From a checkpoint of a small mixture-of-experts model trained on Wikipedia: 9 layers.
Below are experts of layer 4 (counted from 0) of a mixture-of-experts language model. Rows are named router (the router's row for the expert), gate (a neuron's input weights, with its number), up (a neuron's input weights, with its number) and show model dimensions 0-127. Each number is 50 + 15 x the weight over its row's rms, rounded and kept within 0 to 99.
After each expert's rows: a language model's description of what the expert responds to. This comes from a sample of Wikipedia text that the model never trained on.

# expert 30
router:71 49 36 53 30 28 36 38 38 50 51 50 60 59 48 27 54 43 66 58 67 38 37 36 29 23 55 60 40 49 50 65 43 54 37 66 51 29 64 41 57 53 47 40 54 50 57 33 32 54 63 66 57 53 23 49 45 26 41 31 41 30 42 54 49 65 75 65 26 71 71 44 77 44 71 39 50 47 51 48 65 53 24 30 40 27 49 47 64 44 22 45 40 67 55 67 27 22 45 79 35 31 36 25 72 63 43 72 56 46 33 39 68 35 76 44 25 69 40 45 32 72 72 80 34 30 66 41
gate0:58 43 30 58 56 38 37 43 57 65 47 57 65 59 33 54 39 49 54 43 51 45 61 49 63 49 75 37 56 14 53 52 40 72 31 81 62 21 51 54 68 61 57 51 53 49 68 48 35 64 32 65 48 71 38 51 59 76 26 54 84 77 66 46 59 69 68 67 44 44 71 58 50 54 59 27 59 26 64 70 78 58 61 39 58 50 57 71 35 51 24 54 37 24 36 67 55 49 29 62 46 71 20 22 33 38 70 44 70 77 27 28 50 60 68 63 32 59 54 48 63 24 60 54 55 49 46 64
up0:66 35 70 38 63 31 36 43 48 26 62 30 58 58 48 44 66 46 58 69 29 61 50 42 55 62 46 57 60 62 31 64 45 56 73 47 52 16 53 36 51 81 12 73 46 63 43 53 40 73 79 76 58 45 67 78 43 43 43 41 40 59 46 52 21 85 54 35 50 65 51 48 47 59 54 61 52 58 66 64 48 67 66 66 28 74 75 66 45 69 60 91 41 73 52 40 63 51 46 72 21 32 60 61 65 36 46 16 49 41 39 40 44 32 53 34 28 57 62 46 45 57 37 47 42 53 49 51
Mixed tokens, mostly capital H starting names and places, first names like Tom or Tony, and CJK byte pieces in tables.

# expert 26
router:65 53 30 62 37 38 44 57 30 51 40 56 50 57 44 38 30 38 63 49 58 45 32 28 39 32 64 56 44 58 23 48 44 43 33 60 70 15 67 48 64 38 64 66 41 34 33 76 37 37 63 61 56 63 32 73 32 42 43 28 56 17 32 54 42 60 85 52 40 82 65 35 78 43 51 41 36 65 65 36 50 40 26 47 60 13 39 43 60 55 15 38 35 67 54 63 37 38 21 86 35 51 30 52 69 55 56 53 41 42 44 53 50 52 51 37 35 67 59 26 33 57 48 51 31 46 62 49
gate2:61 23 69 39 58 57 65 33 36 51 27 64 36 40 53 82 34 46 42 57 63 72 55 46 44 30 48 43 29 44 31 16 34 61 76 55 56 46 55 45 27 55 70 39 45 45 73 56 39 66 64 85 49 34 74 50 53 49 83 41 59 65 72 41 33 50 57 49 61 61 44 50 64 49 33 56 51 71 50 54 59 30 48 51 45 16 56 56 49 53 71 24 29 41 71 61 38 65 66 39 20 54 42 13 44 72 63 60 51 58 71 36 34 55 48 64 18 23 52 51 46 66 40 36 56 48 39 32
up2:19 44 63 50 66 41 57 26 43 59 46 56 70 34 63 66 60 45 55 70 43 22 44 32 46 28 30 45 62 63 63 46 65 53 44 52 47 74 34 40 63 52 50 46 51 80 42 27 65 42 44 46 55 54 67 53 63 51 43 61 56 31 48 40 49 53 57 47 51 44 40 41 31 67 56 34 67 49 53 30 53 62 53 72 35 80 65 34 60 49 49 52 45 36 08 40 74 51 72 40 46 54 66 68 53 38 20 65 85 52 43 83 72 46 55 55 55 88 10 27 56 25 69 53 52 51 20 56
Single digits in stats tables and durations, such as goal differences (+33), match columns, song lengths (3:56).

# expert 50
router:55 63 30 39 37 35 42 79 52 32 65 37 73 67 56 29 35 48 58 60 45 53 36 21 20 37 67 60 64 49 44 74 47 40 48 66 50 51 64 37 58 61 34 50 75 71 27 43 70 57 45 64 49 57 18 53 38 42 45 47 51 21 38 40 43 81 58 66 35 73 66 42 43 61 57 20 32 69 63 60 45 59 24 23 41 35 40 42 64 34 42 40 33 49 55 68 43 20 54 57 44 45 23 42 57 42 51 61 47 40 47 43 79 63 61 40 47 73 39 39 65 62 52 65 29 05 53 50
gate0:71 41 47 50 17 50 62 59 54 30 22 60 46 67 61 58 53 71 43 55 72 46 76 70 61 62 69 50 60 45 66 50 68 51 57 75 72 75 55 42 53 44 37 72 36 54 47 69 42 57 49 46 23 36 34 62 61 59 42 61 84 60 24 29 76 44 76 23 48 56 43 72 66 41 66 50 39 49 47 39 35 73 34 73 72 48 42 53 35 58 49 93 68 36 22 53 58 65 75 50 41 49 55 57 29 55 24 51 60 76 45 35 75 48 62 48 50 73 65 48 54 49 49 45 49 65 47 63
up0:25 52 54 59 61 46 78 68 44 41 61 59 61 50 42 48 37 37 43 78 78 54 38 34 52 38 48 25 67 50 30 50 63 66 64 13 57 29 51 64 49 51 76 37 36 49 51 41 47 51 47 77 92 46 70 52 69 53 35 30 59 47 62 40 43 58 45 41 69 84 46 35 25 51 76 38 70 34 60 60 66 64 87 53 37 41 64 51 71 44 33 31 55 63 74 43 71 50 45 50 42 70 63 50 64 51 48 33 40 47 27 54 19 56 43 40 82 59 57 55 53 41 69 47 43 42 71 33
Single digits following other digits in years, list numbers and coordinate decimals, e.g. 201-2, 45.912077-8°N.

# expert 9
router:79 52 49 38 27 32 49 63 41 59 53 57 58 70 40 35 48 42 53 26 52 38 35 29 42 34 51 40 42 33 48 67 56 65 49 46 42 50 75 39 46 51 28 38 54 48 50 69 35 25 59 79 42 42 29 48 33 28 63 53 36 46 48 39 56 63 73 68 29 47 75 64 86 67 52 41 19 48 35 42 59 61 41 54 40 14 43 49 48 58 06 59 28 63 39 60 15 47 36 51 38 34 33 52 61 41 34 86 67 47 30 43 58 44 48 66 36 75 52 34 54 43 48 35 56 18 53 43
gate3:50 49 78 26 85 68 79 64 46 67 38 50 36 48 43 53 55 34 63 35 57 34 51 64 66 49 40 53 00 54 47 58 39 52 60 64 62 33 58 57 50 23 34 41 56 76 42 43 78 44 42 62 67 32 51 50 42 52 20 32 56 60 57 31 27 39 41 71 49 47 51 42 42 77 46 36 42 84 44 75 31 19 50 61 49 65 62 57 63 34 45 42 67 39 40 55 67 55 24 62 62 60 50 30 50 05 42 50 56 48 32 53 39 44 58 55 30 31 57 64 41 47 29 67 59 47 61 46
up3:49 37 49 66 70 20 45 68 54 51 53 23 41 53 80 33 69 80 54 64 34 43 30 66 46 38 78 35 62 80 63 55 37 42 49 44 42 67 47 51 64 15 63 71 33 74 70 62 64 57 72 43 38 24 30 43 73 41 49 53 76 42 73 21 55 43 58 40 53 47 43 61 57 26 43 60 40 45 49 33 54 53 60 39 35 34 40 70 48 37 69 24 38 63 59 39 48 80 35 46 47 50 53 58 65 61 40 73 57 77 68 48 65 61 63 55 64 72 50 56 84 47 54 33 56 49 35 52
Past-tense action verbs after he, they or was in sports and career biographies, such as played, won, finished, served, held.

# expert 39
router:58 81 26 66 44 41 41 43 47 37 48 39 51 54 45 37 34 44 60 40 61 36 28 34 50 25 34 58 55 48 43 47 58 36 27 56 46 21 62 66 67 40 46 71 53 62 40 43 39 37 66 50 53 55 27 60 49 46 46 04 64 02 48 57 28 56 91 46 39 77 66 53 76 46 44 32 53 48 38 40 51 36 13 66 58 36 57 44 56 56 31 29 55 60 55 73 41 21 46 64 54 48 38 44 36 53 40 63 50 46 37 62 57 45 75 50 11 63 57 58 42 66 58 61 37 48 54 25
gate0:59 68 44 58 57 52 54 58 49 55 72 50 52 39 61 38 39 65 61 47 70 27 91 59 42 67 45 76 73 37 63 57 58 48 63 34 49 69 55 42 23 40 57 29 69 50 44 45 76 44 39 50 47 69 34 36 53 77 45 61 76 46 37 29 48 31 56 46 35 51 47 78 65 35 61 29 66 41 62 54 41 70 57 29 47 52 33 43 50 71 17 58 47 92 44 43 47 42 30 38 50 30 61 40 70 08 76 62 31 37 66 30 41 30 62 66 70 52 53 55 49 36 51 64 55 44 60 26
up0:44 33 20 60 39 52 46 59 44 56 29 40 61 49 34 38 58 67 43 31 54 45 62 62 25 52 39 51 21 51 64 35 29 77 43 60 37 71 83 50 84 46 58 49 46 67 64 50 44 48 71 52 47 43 84 35 50 50 89 56 51 33 21 42 30 44 50 58 45 34 55 34 64 28 57 59 46 41 72 41 47 70 53 42 93 68 63 27 60 44 39 45 62 39 75 50 44 46 42 75 65 36 37 34 49 44 21 54 61 52 51 48 61 50 63 47 54 08 55 18 49 53 44 44 42 64 61 32
First digits of multi-digit numbers in election results, census figures and poll tables, e.g. 923, 9,994, 100.00%.

# expert 63
router:65 57 36 48 34 30 54 49 51 59 45 54 53 56 67 46 59 45 48 63 57 38 37 48 31 30 73 46 53 37 49 62 60 38 54 44 47 24 50 42 57 53 40 58 56 34 61 37 40 37 48 77 61 65 27 74 33 20 47 13 32 25 66 68 53 52 75 75 15 56 95 30 62 42 88 29 57 34 52 45 54 45 52 31 48 15 53 51 55 48 24 36 53 47 63 74 49 46 56 82 49 34 39 46 55 54 42 48 44 28 43 45 54 44 64 49 45 49 41 49 65 68 68 60 34 09 70 36
gate1:24 47 53 62 53 56 46 72 52 32 45 22 70 39 53 44 61 71 22 36 13 61 62 46 50 81 45 40 62 55 58 66 44 64 50 54 46 76 34 41 55 31 41 55 67 54 28 32 56 31 49 61 37 27 72 56 53 62 71 63 73 59 40 65 67 68 33 48 61 71 35 50 24 65 42 56 50 30 64 54 30 46 70 41 55 52 28 63 49 33 58 41 57 61 45 55 49 47 39 29 56 61 39 23 59 58 41 39 30 34 61 45 46 09 30 54 67 57 40 80 78 41 24 75 59 34 37 39
up1:48 27 54 49 43 43 56 62 42 50 59 32 60 47 52 46 15 45 39 40 24 66 67 59 51 54 66 38 55 53 42 67 50 50 33 29 58 77 28 11 52 19 65 45 65 85 42 52 46 36 36 35 70 47 65 41 36 63 66 71 61 46 46 65 68 51 31 52 71 62 32 71 32 73 54 69 26 56 58 32 65 55 78 32 44 42 50 60 41 33 52 41 48 75 52 46 51 61 54 48 69 58 28 14 42 67 42 41 17 32 56 58 53 37 64 35 64 53 46 75 65 21 35 53 58 35 43 30
Space tokens before numbers in table cells, stat lists and chess notation, usually right after a pipe or semicolon.

# expert 54
router:70 67 63 57 20 32 15 78 39 53 70 73 59 78 49 44 44 49 74 40 62 62 38 45 28 50 61 40 39 44 28 77 51 43 33 64 50 19 51 31 58 58 39 25 35 50 58 63 29 50 69 65 62 62 50 22 61 41 46 51 41 48 44 44 46 73 59 75 20 55 70 61 56 35 49 33 48 59 46 34 68 37 33 48 59 37 44 66 35 53 52 54 37 42 58 52 18 40 39 54 39 52 26 39 33 37 49 80 44 70 33 62 32 61 47 57 44 65 28 37 71 66 70 30 56 21 47 60
gate2:60 52 31 34 40 75 18 98 67 43 54 61 53 60 93 10 44 56 63 74 68 46 52 72 74 43 69 50 16 57 48 59 76 54 24 57 57 56 30 52 66 66 52 63 33 50 39 54 62 48 55 49 41 50 48 56 41 45 43 48 55 39 67 60 46 40 36 44 46 56 49 50 64 49 51 41 34 50 70 32 42 54 45 35 23 48 38 60 49 61 41 41 24 38 55 41 52 62 54 31 45 16 39 52 47 63 29 61 62 42 58 49 44 79 31 21 48 35 66 27 77 35 54 59 53 43 41 75
up2:45 93 54 59 38 62 54 56 47 25 63 38 41 40 41 19 41 68 68 48 44 62 55 43 38 73 34 60 53 62 77 58 35 38 42 47 80 67 64 35 44 29 27 47 67 70 48 41 73 65 99 41 23 54 40 43 64 52 47 41 60 60 51 17 47 69 41 62 56 47 33 30 67 25 76 30 53 60 48 49 67 57 48 31 84 41 23 83 43 39 59 37 66 57 60 40 35 32 52 50 40 41 46 52 41 52 60 27 48 44 49 50 53 49 48 55 55 50 26 58 72 43 58 29 51 42 62 45
Nouns for creative works and release terms, such as film in disambiguation years, album, song, series, Preceded, published.

# expert 37
router:69 49 34 52 30 28 36 37 40 51 52 51 62 60 50 27 54 42 67 58 69 38 37 38 32 22 54 61 38 49 49 66 42 56 36 66 51 29 62 42 59 51 48 40 51 50 57 32 32 56 63 63 57 53 25 49 44 25 42 33 40 28 44 54 50 64 75 62 29 72 71 42 77 45 70 40 47 47 52 48 63 54 23 29 38 26 47 50 63 42 20 45 40 66 57 67 26 22 45 78 36 31 41 28 70 67 40 72 56 46 34 38 67 36 77 44 25 68 39 44 34 72 72 83 39 30 64 39
gate1:48 69 68 58 48 41 48 49 67 47 58 31 22 65 27 41 50 60 53 45 49 44 40 33 61 43 59 60 20 39 43 34 27 52 54 55 54 40 73 32 71 41 36 59 44 38 47 37 55 64 40 60 63 31 50 68 66 71 69 49 36 32 60 56 69 56 56 99 52 62 48 41 57 43 41 39 45 45 75 68 67 52 55 12 26 78 75 78 24 57 54 21 31 37 48 64 29 73 74 56 55 37 57 47 40 40 24 70 36 53 49 58 36 35 78 41 42 56 32 41 37 41 41 45 38 55 46 75
up1:36 66 51 66 42 43 51 48 52 41 08 45 31 43 68 33 39 50 49 49 51 38 45 50 45 78 97 50 45 58 20 22 52 48 55 55 54 25 44 50 48 53 59 55 60 51 54 45 73 24 31 52 28 50 23 66 46 43 30 56 32 68 32 28 39 37 65 86 56 56 52 69 75 59 61 45 50 80 60 25 15 65 76 47 47 50 46 48 47 34 15 20 67 64 42 36 47 29 58 40 58 59 60 46 54 62 35 47 24 56 64 35 49 34 45 58 58 34 64 48 58 51 56 37 45 52 33 58
Byte pieces of Chinese and Japanese characters, plus word starts or pieces like Sen in Senior, Al-umn-i, and month names.